config.yaml
experts_per_token: 1
d_expert: 192
router_score: "softmax"
balance_bias: false
lr_router: 0.000477
num_key_value_heads: 3
norm: "rmsnorm"
batch_tokens: 131072
doc_mask: true
Below are experts of layer 2 (counted from 0) of a mixture-of-experts language model. Rows are named router (the router's row for the expert), up (a neuron's input weights, with its number), down (a neuron's output weights, with its number) and show model dimensions 0-191. Each number is 128 + 24 x the weight over its row's rms, rounded and kept within 0 to 255. Numbers have three digits each.
After each expert's rows: "comes before" lists some tokens at least twice as common just after its tokens as in all text; "gets" lists some tokens that make up at least twice as much of what it gets as of all text. This comes from a sample of Wikipedia text that the model never trained on. Tokens count by the router's weight.

# expert 21
router:131083147178105152155132153108112147110102090164115118140119139115107119117160109096106173121131092091163147147105122117143078100132118117124097154137083090137117087123164122120099117142127139097121105150135140103137073068104124108157125123089161125117108102088119083082132121134093162102133136112121150111107088141098121137135160112078127144166090107155115094132112116156115109109128154123177130128099102145160100153121095111103121138099135140119118113115130133109154145132080103106123107134156104097133122112117167149144136125167142150074093145084136150122160107134110129149
up10:128120143142118141108101116134087107135127118166111119127151119118117156141089137116109110109128143104148165159135113148165129138139162108118108155102111109150162095110122146147116155182103185156148107152110146136139113132093156156118145040167158105112117159140113121147133083165084141104101076107126137176139142111130158147136134099147120177162106067108126119126127112141119125149130116129122133151100105131124150174083144121129130110109110134120160137134123113126103119073120067138119143154159130099147106139127141126161128125149132162138093184125123109094144124161076123157
down10:145124137141100176148158126088140126112128083136107119141134162140096136107128120142102170109156124109161155125138085125130114124148156164149116123130087096141085130129165121076165120120131136090164133123110131124113084104086120092165106173100132142110097119103129135122152105100111125110120123180130143143146115143118130142170144095088111177141116108154147108146118151117137110184139122124131130179135096135115111146091143096095093162136132111129144145108191107135142137133187126121109150113166131133171088122164141130147141156156090133121082120146177145149128101143156146123
comes before: " |", ".", "0", "th", "–", ";"
gets: "10", "12", "11", " In", "8", "In"

# expert 41
router:143082140177097144153136137115112164113104095164119117140132139115110116111169096097111167124124097090153140138113112122146079105130118112131102149144077086140124089124156116114103130144139141103105106150141120105138082071112126106152123131092162123119111105084125082085131126124091159106140135116130138125106081144090120121137164112073128134152085106158108097140112121157130108104121152115184126125093100136167100156121085114105129146096139118107117113111121131107157123130089107105126111129155101103137114117115173140144135127175134169074096139085129149123162105134121120143
up1:096113125140113138175142070129100149085103082133122158141120115160086107152169122137127125113127141135164138152117127132178131115181102131090129111074118107097124091118116107116083094146100102126104079112144131105128111112117145125138107109120162114115130125137101120098156140122129141134140109142126108138150105145113109132104173107126142107195121129107084154113139152132143137090165130133165155143093106129158144153129121107145159115107098135171106093162121155092111149145122118113142122095153106166121080100096179095136117155162136158088102170112146131156143127164126129137
down1:156164156129092116134106102088160110120129175130097133099117144155103119139129098156126124103139158153139141109171171106122146119130094094111166160183133153156136165101170107134142156166124130135142157119150138128153134144129132148127130128098073112179119146141168152111125141124160114146146136115138138117140111136088093106162107146132147125134095103120138102112126136152091143132126099146109166186105130139135161116153126147136117152098152122080122152127078071181169133137137107153111136157138089076110144140161095144149112127126120094086129088128131174109116147110138129147
comes before: " ", " the", "19", "born", " —", "age"
gets: " |", " (", " from", ")", " where", " about"

# expert 15
router:136077140179100154159136135115113158109114106161125117131134128126116116111160099094115165127128102091155146135113114123138073096140127115134105141141066084140131092120154125116115129148140147107109117145139121105131066065114138101152128126094160128118116096083125081079130127122092156101136140116128132123113089145093121127133156102077129129155082111153106105139108111162119114105130144106197111126100102131165105152121094112105126142102142130098106110115116125103158132131097113106125103131147105095133114121122172133144134133172142158066096142076137140124163109138126121135
up10:109093158208113147141124133116121143111095095137114132107141121124142124125153102089108140147131095116136113112116134124174085084151107117110126138145081071115141087131149128113130104139099141092112096166122108099125053065118126115160113124089141120146106123080133092101136138126123134097115136138114118117135092130073120142114162148091135127147094090153110133122121134165126122120146155122190129152137106111175097168132108137123138111086139127136130114118108129126166125136088107105150162129146082110135122105137149142127126134156147145062119129084118139151156115141131152141
down10:121110165144137125140112119127166143112136154090139118105099109120158076099149123118135125130116156126141132087109164139173117150146137160115157140147082122169184150115107138131113130131150132090117138147089133130107131106166140065177151135085097146147131130110126127121101176138114139126113136137123161119107119144106082102160106151076156153122119124136148101120130138113118117137175128123084139152107103184143104098114131131111074176107125120101114125060105134116174150144136162114116177126178099145090107114116113140118131127120124123125129104088144107144110117117157100084
comes before: "|", " The", " He", " In", " It", "|---|---|---|---|---|---|\n"
gets: " |\n", " and", ".", ").", "\".", "-"

# expert 3
router:149079140176093152149130137116111160111099096163116116137132135116115114118162098096108167126123106092164132131122120124144078102130121119131105147144079084134128086125156120112110125148141138100098107155139120111145073067109124108156123132092159116121111103085123078083126126124089155103141134108136133120104093145097119126136167107072135129150085112155104104140113129153130114098124152120184123123097106133161100154113088111108128148098143116105112111107120129106156126133090112110125108120155098099136111119118180136145128124178143160072102144086129143118160101132119120151
up5:118088114159143109155121114123129094079129120126114167119122136117168136140141099063103131160108105099150122101094129124139093121136131150116117130157087119152130096137141079136088139132098140093165071135144147102087103097156095130166098131115111108132155110086108093116121129093112138092141137136122134120110087104111136138144146156084146134166110112122102110103102173100124144138131179149156165103107096168153105133133141083120147163106159130141144115102099167121128110146096112108146110109139104124124140153105132149128109130137186108105120119075108124106152090133080123124
down5:118090173123105128143179178143097129128109111124141101129126132165172088158105121123102124120121125107101121166095160130150131105122123094170113117118133101155175161127137119164100122069089117148113149154084113118147112185117104083139146132140186096165125134131137166125146108148086145134161071156137123140108143147138122132136149120133123101092132129108145123134125105161134126102171146141113156125105102138150119169136129122133113096179136119118118137129101157165105096119185115161116130109090139078129133115161124111095088137127164150095131114135100135132153119097158135129
comes before: " ", ".S", "-", " York", " well", " a"
gets: "|", " as", " U", " He", " I", " New"

# expert 8
router:153080140176097149152139141108114157111090097143132117152120127105115109135170107108108151142132115096155145117123115120147080103144139122136109133130071094133145085117156121104122125154147156098111106134155130105125071077115129096156120117093163124107121111092118080086123118124104150108126150113124150119131083134102115144130162109066130120146089101164106111130114110163132110106136152131194127115083098132157098154102100113113125140111142109102129121097112140116159130124094104119113124132153105094119130099111167147145124115172141165083094131082133150116165103123130110162
up3:124099135182128127127122127085141156146132110127130137109142151119109119126188111115141143104115119097144156115148125127147078143147123156100116162148097086131148112130137142139074151119137104114125123136140130095165121085154094111120119114088139105122124136114154100101144139108149155128097090167119166091089090131090150109143128091063109127104135126143143090170112118167142138101145101131155126138141106148169101185140108081145105128116126129132097133111162125115147122142087128131136143126126104087147116085149147136137182108183152144119092172093133130148125071109138103134
down3:190143142088158166132168109129142161114146126158155156104118095089144131137152091106136126123106125138149116102126129194079115124130109155177150124115112140124150130096103166129163152168079108108116105161156128101153158133121138098109116104093141115123156106146156076146139177083156096130143134091116108171110114086118092116097151132121104119133121104116114129114120164136131087166127122104154154089157120137110138120162122175134133135092171100133077106135122156131169098146105127097143124103125132138100116130140108119122124108159126107130119084136114137107102120133116094116
comes before: " of", "==\n", ",", " in", " ==\n", " and"
gets: " life", "19", " City", " over", "4", " career"

# expert 47
router:140081136174095149148128134114114152113098099165120110138131133113115113110164096095103167129126100087157137139113118127144078100136114111126106145144077083137127093124161115111108122148137142098105111150137124105140075068109120106161121128091167129116112101088118076083126130131092158109140134109129132123102096144091115125132161108073138124153085110157102103143114126157132115101123149118189115126098102139161099157117088110104130149094144113108118111112123129111151127126092114110123105127153099104135116117120176140139135129176139161067100141087132136116160107127121119143
up10:127083149187132133135118146104114129090117121138127145126132124124105144128143100101146174145113078097156132144099095113126083072126131124119094133124067110136120090132157119104113124139131124099105115122174130099107089093104140111152133137120153088123122096083111090108132115132094117086130123127120172090096097154067130150122153112110126140136053111134074087136115148149103140137162129120165117105109084141146118156115117114110145157096124128137132111138138140116139126160064145141150134118156122117139134134114133138165133142167162148111104129077135148120162107103118130158
down10:150159112082155191135108086113144126161126154136154115116155104109171149098099167146143081115120137111108140125146094144082127133099125134108148105148111169172140137125117112116124118135134130129080145147116105131132181123126096163140124130165108141192133098148108138120146157123113089156109125099148141122114136089125123168127110111138116110127163136079102138157113175148108131156140116108152127127112142125076127125128138117149140064154115127120099173129117112156147175148135118094117123087135095130135095162120132126137092095085123113113128086117124060138141159127140156147
comes before: " |", "–", ".", ",", ";", " |\n"
gets: "5", "1", "6", "7", "2", "3"

# expert 17
router:127087146179106158157110134107111135117099099162110127131114138134129122110168114104097167118119091093158148132121132110146076093127110116126100135148082089145106096117158113119113122150124139094122110158129122115135068072113109120153132127099153138125111098085114076081134130124091152097117151110123146116108105148092106135120160113080119123155081110154097101134115136161115110110138156123184127136094104132164102162109096117100125136100157125126125113127111131114161132133080124110135124112147103090147115117115174131142122117170143146078097136074132151121160102124095134151
up21:152087136185100136137119134077114132097116093181133142118130099111133122130146122095118136140151097104156131114138116115154071092128122143149131145139092094143127085153136127122130130145156127084142108128174128131135064070095121121151139125105146123162135120089138082101142115126113173104116164119116136126135102133067108136142166100074116130145066101135108117145112144201110106107142158108147130128123142115137106143117132110106137146084130112105130100128137102121126133124093111150133090115147090129143112128107137162126142123168154153091124118057139130126142135108133096139
down21:132111106116118116169111124142138135158132118059148122155123145149147137086121141153101108089134144098080169154140132149142167185144142155114163094134101114140129099125082127170163104108125094051148134128120097122125151116139164167119106102105098129132127146165118175121123152111123096129142160108125105131131097112127148117126116114134160144097141146100128140104138097158141152083140096088116131097124118104115158121157132181153161137149155103128095123117134147115110088101094139112120143119120109155119104099111122104147101105135098105176171137123110146155138129088183120137
comes before: " |", ".", "–", "%", " |\n", "0"
gets: "00", "02", "04", "06", "05", "03"

# expert 36
router:141074139178101154158134135110112161110106092163120112132132134129111120112165102096117171117124099093163142144111111124144074102132119118129103145142071086137134093115157119110107125148128133102109113152136124102138070081111128115152117127094160123118114101086122077083131128122090156103138137114127137121108085146095125127137163105075132130155086111154098102146111117160127110108125147112187121129096100129163105149125091114102127140094143126108113109105117130111157122128090111111126108122151099099136121118119176141145136129168139161068099137079123143123163103140123124137
up10:137095191152111125136133122130114105135118114167127140114161132121088096119152160107138144125113109110169132137130115096158079087123134119072088156144112115134115106131150150126125122145116145113112134157143104084146122090123096095173129135132125122140158117091161107107114157139100108128131128081164160125121128145111103120107145090100121173143088158215123101125134148175123113099185160150149115122105101151139110156129067147137148106129116117124150147108112173134128127135109126149135145116131109170116127114131132168122143102177154112110112116068124158125131117083135122145
down10:130154162102136163125062106135133128117102139113104129137141126130117139163165128131119168084131150119109108138099171105119132090120163130105097149123138173125110104132143086089132116111109135145125079113144081133116139123132154099137095115112127133103098113107105101133119118157120152122098119115157129148151114176146126123109172087134123119188119123134120106126112144126098094166119053090174108084110109078165143143097119118095138143084113166097119145129106157124116119165104114161132112108170172115117143159113131143161117148169181129129140113141114132121142116156091122147
comes before: " ", " The", "/a", " In", " He", " It"
gets: ".", " |", " J", "N", " E", " O"

# expert 33
router:143080143175099148157128146115114166111104094166125116139130133118113115113166102095106171124120101089157141141112110122142078101131119116130105145146077087136133083119159122108103122147137141098107106149137125106140078075108128107155117128086157121119120104087123082081135127128096161104136135117132138121107092150096113127132166106077137137150089109158107103145107121157122113100123150113186116124095106129164099157123094111102128150096140128108118111109118133105157120127089107106124108127151101101134111116118170138142136131171140156066096139083127145111160103133121128148
up1:140094166153114122189103130120113113130105099151122106130168140168124124150135088118130167137133120114174097150129133115146101109153111109156120145122111116127082085133143118117104136150122172113123138157119154123128074087091110144148135095119151142137107125094163100088117107114109133103116154081155132136155111093120123154133146126108124174137100087151084098159134128150123095106176131118168132137085112128188138162116096131097149122111095091117140140116105115102139128127094083162126115132145098091136134100079110156137134104160186131090108148102130146132152112118104136142
down1:116112157144135145155085121163133123069094106165134108111107105116095123135153115159144117135099098087111119133118135144107162143156128133165131124148125128111109082160141138093098167144152156128116158146107106114143146104141131104063123120129116136088123085121144121146157119083095123118098137133127092115136125162129124141107157149170144080157132100087087144101132107139134119100115104105171099111130145149097134120154125164099160107126126087137127105119097098090166144140134134156096147116185138130114139137160097136105094086149130121140129107138117098129156193171138159156
comes before: "-", "07", "16", "14", "23", "17"
gets: "20", "\n", " for", " a", "19", " two"

# expert 0
router:130076119167116117156143155107120120120109095156128118129137148110113141122171093105112161117125115085163102141108108112152082104123140123109114153129082085133137094123139134120116125172138160081122113146152127102146073072099137114149150120074157125119132098092122085075142105113105133090110122121130139112108111147107113145140152108092120150163088118167101100122115141170134131106151141125176106099117095137162102163113110101109116161107128136116115121121117142121170156153084127116121099120149100106148118113118144164152152124167128129081102147093101156110143098131098113170
up0:146102139174116146132097109121095121094107083167119130125134124136123115155165117123119183150143130124161151100147137160157093112142121131140125127128105115145146123154138094128113147123138082090111124123112137143128085063140117132142111100069152114143151136088134090088149140154111157131140135123094136129125084119090141101148156126099138141131083117141082119112064126133101116102111137142176133140113106153164097144151123141103115110083142148103110101129108136113165118132089115100126124155171097122149109127097149130164140144192156165068089121127154124125122097107139120109
down0:158149118114145124131109109116139127113116121118141101110138167135057115129124148144094177145168119108157140123123123140137144121171111128087108123132095101095161123116139151111182106150129153123095150123113155092131117131126079160128154131126140152087147158107139081126161120091106134108109133110065153131143129176120126106188152106111146109117102126122078084118109103122138122143131110125199121112133113118117107164096136117118107108098118120109144110125148139130112173091064113127118146142162108144161134125135072155132118145136167158085116170151114120163137142112149145137
comes before: " the", " be", " have", " a", " make", " take"
gets: " to", " and", " would", " can", " will", " may"

# expert 16
router:145081139175097152154136135114111155111103088161123120132134132119115116114166093095109167129122108089159137139111116121142075101133122114127101148142079085136125092122158119113108128148144140100104107147137124108143072070106122109151124125089162121119109102086124075080131126132094157105138135115135136121101092144095121123136163108077131132150085109159102103140109126155128107099124151114187125126090102129164097153115090114103133144098142123104116111104119131108156130133088110107122111126155096100135115118116171137137133124176145157075096136080132143118161104134122120141
up0:134069126175115130145115143113128142112113097153116131142135135135108141137145132090134175129137119113171134114117136120142047090124112123126134132123066089127138097145151137125112105150123124110131118123136138108118063042118135105143128126100143131112113093073126079060113117148103126105142135118131130121134098140099122133153141103085134139144081119159125106128121126163134124086146139126194111133117101132166144139121106093117123145103127154147139126126131141117148140132073113131148127119166097115129144122125150118150129131188122137050107138066126132115138122133111124138
down0:120101110117123097119078138100167131184123116125126133074142151081145144124143102121124154120140148091098131105091120127174133118192107136179106138137098112136152160144157102131105124125159116097110124121158125142135093086168110107134151122100125074186129103106150105092114137161121117156158115119119127145101127135157119150130119113110088120152103101175127098122168156165144106101127119179123104149103100109116164152074117098112111135105088168126128114127099140128124160140112163131089128110134101119107160095130160146137139091126155148142107129124112132110100107147106126100
comes before: " ", " .", " own", " wife", " medal", " father"
gets: " his", " on", " |", "19", "}", " a"

# expert 14
router:108077123165121111145138136123111144110116079147105153143118125150142142158142116095117141115159121096150122134126130137142073092136121127125124148131107075119127101158148140124110124150123165079127091148161137120136079093112116114128133101089141085112122075077156089072120116130108139114125135126137138102153098144110135115149157118080161139124079125165112119147104131122128104120136178119169121104107083138151110152110052105094099163094122150119135117115133135136141138144084131141117139105132107102163109140133152123152128127176135121055096143105126127119147118138083115132
up4:142122140190105135121148146129126095109120116150074122112139154105101089134145149099116152131125119110162127121114130110153104126142118124115109137128094116143103095093142142093133099144106140077167129195174121112142094089122073131141147118098121122090106187079096083110178119138109127105168108138112136113174127135093140153162157116095112154138092085154092143131128114145141108125117105144181095137170111143147138147125096125123104133091144117128099159119117127119131156128106139149107132109149098104158105120158141133143130150132190141090101136104154134141132133106129141155
down4:141130092133119177150156125128119168140073119125157104106124127105104149059122123112110153097142092064129137104055131130089104169124093165144148092152087155158145126129118139145144124083155139149122150113122093104123148058138130124169171097093123118155152122123141108139140143083098109138111125132173138134106108131090169110120105120148119152135123140124129117147143085161131119089144156140121107110153115116122134172138128121119081141171112140136075136137112134102160140119140139154112110151160112139116143108077132107161109114133152123117082115141144121122137132127131120107
comes before: "20", "19", " Born", " •", "18", " Country"
gets: "-", " ", " Mount", "ar", "-b", " Ann"

# expert 20
router:132072133170097135149122123121116134120124114145124119140142138119094127137149096117130150126114114085167136120116141145151071099144138098127108144130072099151138097107148117116108133152150165121106121115128117135126061052103129123142112120108160140127118089085146067063128117127087138096117134116130152127138115116105128129135138110078110148151074106153125112120133133142123115113131132107184136111093106132160126160109089128107142142122144124107138128105124119127172154109088102110120133141158118121138136140116154132144123139194152140040090131081135126120170124129132121143
up3:133052129183087161149091118116109109085128086162120156132120135129062144119156115141112160084124126118150100129113158099091115118126146111120132138153120103144114101138165111096104113156145130105119108117074128100135056094125139100123128125120158111110081077093120103104132159135152139071121126082119147136149133149113140146161123138120115143110086127130137109136099151143118130180152133129184149121174114149128132165147106124116102129146154099147144137189144129105112141133105118159135107134139093125121132130093148147123124115149135122115106126078107159129135150126150122138
down3:195095102147102135174098136112123098095099115091104152135142153103140126152160129114125141148102122135129100132152133133088131157112100140117116117121141164092164137141078124100143126138129089138132123101139123107138122124170135155151128085128156161131118081094139119090149108122126097125124166097114111123142132184119084144135121124123091170099101141109103155120120116120085178112092114125137145109097145129130141115176126164104080086112137115086138114133150189169120119119088141115095115181141159123138155111109143121093096111165146140127135155143070120119132127139141120146
comes before: ",", " of", " and", ".", " in", ".\n\n"
gets: "age", "ers", "ity", "ations", "ans", "ions"

# expert 34
router:133075111177121149135119115104105139114122118150123129132126123105128130115167088097114184137128124101172127122112114138125077109150140114113105130153061086144138105122165137124092110138131144113105129152128123102135065062108124113142116139097148117127109100083120084072148118128100146101136144123118143113115089156091106127152151121066119128149086115147124113138113115161121114107136151106190125119114111123173113144115090107107106146108146127103105101116120135111169151135093108106130119123141123121122121120128178112131142127181147131068097135068139132122164120114116123121
up0:156116090128102100142136102122117156114132096177147121117178156087114091152180134147146117125095163149171096159134091085107116095122139099122147107135145079131091126181104139106128114161151146161140122145135097117119112126136084141111108162118133174135119142108099138098144137137131155123164146107132164138141070141123161115111131147123096164118104138142112159098071118143124147136100116092168140133117132122153099161156118140139094132121138079114118084105107146117142112151122083133145122144122109117150071124147120107133136121187115088108136143102167136147118107145152105126
down0:164128104146135147154163095089144146114138123068108157135118121110137073068129124123090123085126122116142130127109147164133110127140100159138118123126123130129163127101104148117092134112110104111147140116138141154143130082129160134120170136127115132125110113139140160139151135109136126089089120143138115141108099122088151136116108155087181143147137112103135136080097149074133155089157133112146164164114064075119115094122201136115138139131106138142151147150122132101137130163081108064115116107135138121114122125106146151175133166129105128112068140140121121101122126104123108156
comes before: " and", " but", " which", " who", " with", " U"
gets: ",", ".,", "\",", "),", "},", ")},"

# expert 10
router:131078148175111159152127133113117144114105102163119131134134137116114115127159097100112164122124103086158141136116122127152077104129119119131106151135066088143134093128148120113116136147148139096112116144153133117155067070112112114158130120091162115110120103088119081083137121120099148105130133106127133116095089137093124110141158105075131118146080104151110107134117119154127110102138148119190116121088107137167095150120086113104127143102151121099115118120111143106145124141091121097129135131157101103134115120113179132139133128181144160067091149085137144124159104124135106134
up1:135117142138133110097115152134091127137077128182089110169154116123144142114146103079133137114137163118167082105110120127112125142153134139150109139162086103108112108160134138092113091158072127117137086099144149118089111111119139136132127116092131108157121112098132126131097109119147141105153119127131107100125084132070128138148159071137146133131103133127090106128116184121130141132110158130154148136141089130174139115140108110108161147091140128144133120142127134119122181152108090158094132118145146116158090099136124139142113124214164110108062128122133171121129100107124133127
down1:116119122070109137080162134126134132114157073123131141120121152180159143128111123085126132164130126128140119134107101128130155139145110116179131119102128076157159141118168087141129139089119103148134097146146115146142129152099123137160122153161146119141113143086137134190108103069147077145124116135106112149155144137161130142146104090109080121131121062148144112101139147110121155142111147108132116085122169149093107108149136143089100142134076149114159119124119158124156187107129127093130147135102138104099133148119130115117130110061135152112096124118115127131094147109154148107
comes before: "20", "19", "1", "2", "18", "3"
gets: " ", " the", " one", "one", "ine", " with"

# expert 37
router:140080139177097151151142144117110156113102092160123112131138131126114114113166097099107168133120099093158143138111116124140075104130120116123107147148079085131132094120155118115111131150136145102095108154136132112140070073102124112156116127099170122113115100086121080086133125134096159107135139107125137118105091147098111132134162106075131128152086104152100101152115119160129116100128147106180117127100105124165100158123091115098128143095141116108113114104111125113154130123086117107135109128155095101136119121115179147142128129172141160068103142082134143119161103125117121144
up13:137098150132097096142100126102104171146112098123128123134114155108104151137149132130144117124132125115163147125090125145128075084129109135180144165159097108133091105112117120143088115124136142131144105129147131093113111096114133105166171129060128120114138102096092120073135120139113162112141161135106128124102074099132138103100150116100186134127104128163112129151142134171104115087107148099166151127094098168152109150112116096122140132142095157114132114139132133091168155127095116127117149139132101138173118147114178129096120118168133144076110115085123110140160090094117108129
down13:145141101156131097175108089145102140127151112106129071176143115114127114114133126089125115153136156113099148150095140164143135100140133123142154136139087111124096096124134161142119120181118132116128155130127063118125130135112102065131137118080124106091138110103100067094181121124110164111134129126104168111094097153090137156124159114071152128127124112118112124145136116151125140148142131096128139114105148090078098095127145081107177151123136169132127090130100138134136115133150113109134186122124118096114145156118156132162089127122148123079105117126132134139156123119148109159
comes before: ",", ".", " of", ".\n\n", "s", "\n"
gets: "40", "70", " years", " century", "50", " against"

# expert 42
router:144068107181100171134119113141120158119120100155108139149124117123121140121141112088126157135132085114153115137126143110141072105131131103090109124125069081146139107135145128098118107151120138116145129152139118106139063062117139110153147125119168131112110105090123084091122128125094161101104137140129148106134085124103131144125167117076113125139076105142118128109130154157090129102140143113173109139116100144152110145109099102110133147113149150114095112101145120102146151167081116109133149127162105092149129119118141148141154153187132147083080126086137145112148120134121126140
up1:144120127139139136141124121156140143146134064111065121095170122124145179113113122156103151103135070097151132127127169145183096085133135101139134122135091079157149114153166085151111158116070115134129097132135147135143087108135142129123103133137204106141155100090108095106125144154077150093144122138149156098107106133106119162144155104116189162111094090127134132125128130125122143152144129140166114131135134144153106156154106134107167123111131112104112123119151125105116108152111092112132142118129117117119131139137112128092143106179127084127136123104121132144145120166119175124
down1:111181123109141159144095171124097120124132149150163110131126132132138103072137108148123196142093159130145156132084150115137110172123186150085135163137134155131129172088097131160128131150116133132189159137114079100133132092131133095085158166095089145116126115113139145109104117101097152134073146134116149112147132114131150142106151113097137143159107120130145129146136143130093118157170110125155132144112138134092124127125135114117164109078136129101092116149131133152174137154088125131133151085154148129093142115125157168111102123149130105107128147139114131126125120160109187146
comes before: " the", "|", " of", " his", " as", " a"
gets: " of", " between", "|---|---|---|---|---|---|\n", "|---|---|---|---|\n", "|---|---|---|---|---|\n", "|---|---|---|\n"

# expert 29
router:145079140168100149160133138107115162109103087164123117135130135117111116112168097094109166129123107094162139140107114119144078101126126114132103148143073091136130095120157115114104124148140135099105109154142130109144076077109124115155120127087161122120116107089122077082131130130095158101138133111131140121101087145094117128140164106077134129152086110159103105140108121156131108100132149111181119129091104123167103157121089115102131147090142123108120111104119130110154124127087114101123109123154098104135113113125172138136136128172141158070095135079127146120162103131118119141
up4:132106155169131146130094115108106128101051100151123147112145111116130106109151104098154141128130125085154129119124120142109116123135119126142132122133094078121128088148131143117099115095113131106121087130115141154115052052118118118149117138094158135133112134095119092092140126123124162103143121142132099111127069086096138128120173123103139163124112151134117143110102101154153141089103165139180151141128140095156120125114105106116142127081144118150092124134118149121137147133103142117150133102166078108152091122126120139097141122161133144072120139082122161134162099170108150150
down4:136149112120112079134129066120160135142144121136117130090130113089098142109111105169158091136103167137138157115111122177176125130154144120137168123100161114145173090136097105128116156091151146180122146098116136116135114120121129095126140129137144148144206124134130131104159147148099163132161135109086144137061129078145109127118140119124133136107110156148145136161119100138143130103124117107160182105118105148091132150165107163121134113156145151131146138133122139103132134116157129122115117134129144114120219144101102117107160121154099162100137126159127122166135145141162101142
comes before: " |\n", "19", "1", " |", "20", "2"
gets: " ", " The", " of", " –;", " $", " is"

# expert 44
router:143076140183097158146129137115116161118099094160125119136131136120105119108158101098118170135120102087157150126120116133142067106128122130116111151132065089131128082120154128111113125150132132095093113154138128107136068080110126109159118128095167125121114100086119073078137123136098153106142137115130136124106098150099110123129169102066135125152081112153104106132111115164121105112131145116191112130104104130172106155127085116106131144091151131111112119111115135113155115129098113110131111131150113098134110118111172136144127125174138145073101142091130139126155109134126111134
up10:108090140183123156152104146113113148090085091170132128116135116118131135126165133101117132116142126105178131136135098118147096094146128117138104138146076106124152106149137129135109100161141109110119126137137138110133108053132101104126139117103161080151111108064163118075121120112110124104129165115139147118122084108108126123122149123090127147137092118137121138136094148166115116097136152093161134143140096133195105167132100118101094133114136107121147114137100149091159138148091126120139095132161080116136110110116135115134152140159184139065089133096131140130146110122099119154
down10:117116140150132152156103120135058167166147113118176116099163139119169110084154133119132118154113151194095145106167105151111128142133151137104135132127154092114119139150108115106082104159145128123088127126168134156125145097091143132119143126103150100119127109117137135101120095116099160120132161113145109163161085153119112133145094094122125085117092091177131125141090135184104104121116141107096083151120078149115122136116137133142127144119133115107109065104123127102158119121139120156139124156129105129172114136151164078145140133142126134114138142083101092121112156140125169134
comes before: "20", "19", "18", "1", "10", "2"
gets: " ", " N", " has", " been", " re", " in"

# expert 5
router:126072121175098125155136130128119158116102098158121121132125141118104136120162121105108171126133102101161129147101113131152079113120126122130100160147081074152144097137153116126103146137140118107105112136128150114124073072118118120174119135087141105117124099077129107087151110144097164099153146135115124118099105138089114139133161124082136157132084119167106126125121121172101126106131152114177148144116101143174110148135115118079147140102157130113105100123106116092160138137086118124139117127152095102128119089120167129123121124173145128073112159092153172122159092123120129126
up0:130103095151124138141115170095134141115082101152113132152113104118137133144162096092107094111138128106125141152117130163163084110139104130149129123104124094146125081134185135112136150124138094104122116143110150114114059090145145133158153099092125135123153099114134114101154108151079153124134115123110159139084117141094111137157161104103103130115095095110111100165113127163116093125125130119163171162125131112164128134114115138135137097096127134125126123093106112070169124132109134133154114124190095101162106135137162125142108126149134163060092150090141158146170109109135128116
down0:094130050166117145127094127147161161117127082150126114110158115120104131114121152124169067111097120125100155123137164191146133106113100121163116135120129165164176102108132120137126180122176147093144153088138138172117133135091141109145145157133098108140142143111130109116140067142111109097116155101126142169114138125131120093148151163116150106071105090179108083144144129119095120112097119144136129167138093147111134137139131128118117146119132135117151104139130115120133171158139179088148153145121123104146124097125132142123129101126102125155143127131114146156149102164147105140
comes before: " as", " the", " by", " that", " to", " in"
gets: " or", " named", " into", " called", " known", "ed"

# expert 22
router:139079138175098152157134136111113150114103089160122117128129135118111121112169099097117170129122100084162142130108113121146077102131122112127101149142066088138129093120162122111103126150129133102110110149136128105144072082106119108153121124088159124119117100085117078080130128123095159104135134117129136123112088140091124126135167114076125133155086109165102102142109115161125105105126146115182122126097104131164106159127090115100130144095146123110119109110118139109153123130084114104124107122156105105138118118119174134147131129172138158074092137080120144125163108133123127140
up1:145065150151120159136123126098114135111100120199128123126133137118138138130131104118132137116137114087170108128117101087139081130124140107134111130133077095152114111134158123144133160146114128132152127123152135122115102091107141111149124131108154101136080089104109086100099137123110148124139124122141144118128099117089137132119183088107133159140083158188139122144113121200133124130145132118173120125133096161161108164108086074116092150083144116121154113123129135138148134132083110121122134140150085107126104129123128157140140119159158133078067133082154149107147088141108137112
down1:100114116125159116180084102139112118138139107119138112139165121152114127130160113114148162109150110092106114148112115114101118102162104177079125106112118101152069140095152137121122095154128112166152101094095125080119090127093105138107134128099143103154134146139104116118107148142114095128095159134123168107139099114120147141187170102102137140160076116149097126119118142123119154187126153083141067098104138139129158157151088097176129151140111102108097128139165126142147159158112159134099116103130119141114119102131161117168133138144123123153129144111126168146104135119152144120
comes before: ",", ".", "–", "00", "0", "th"
gets: "20", "22", "15", "23", "0", "14"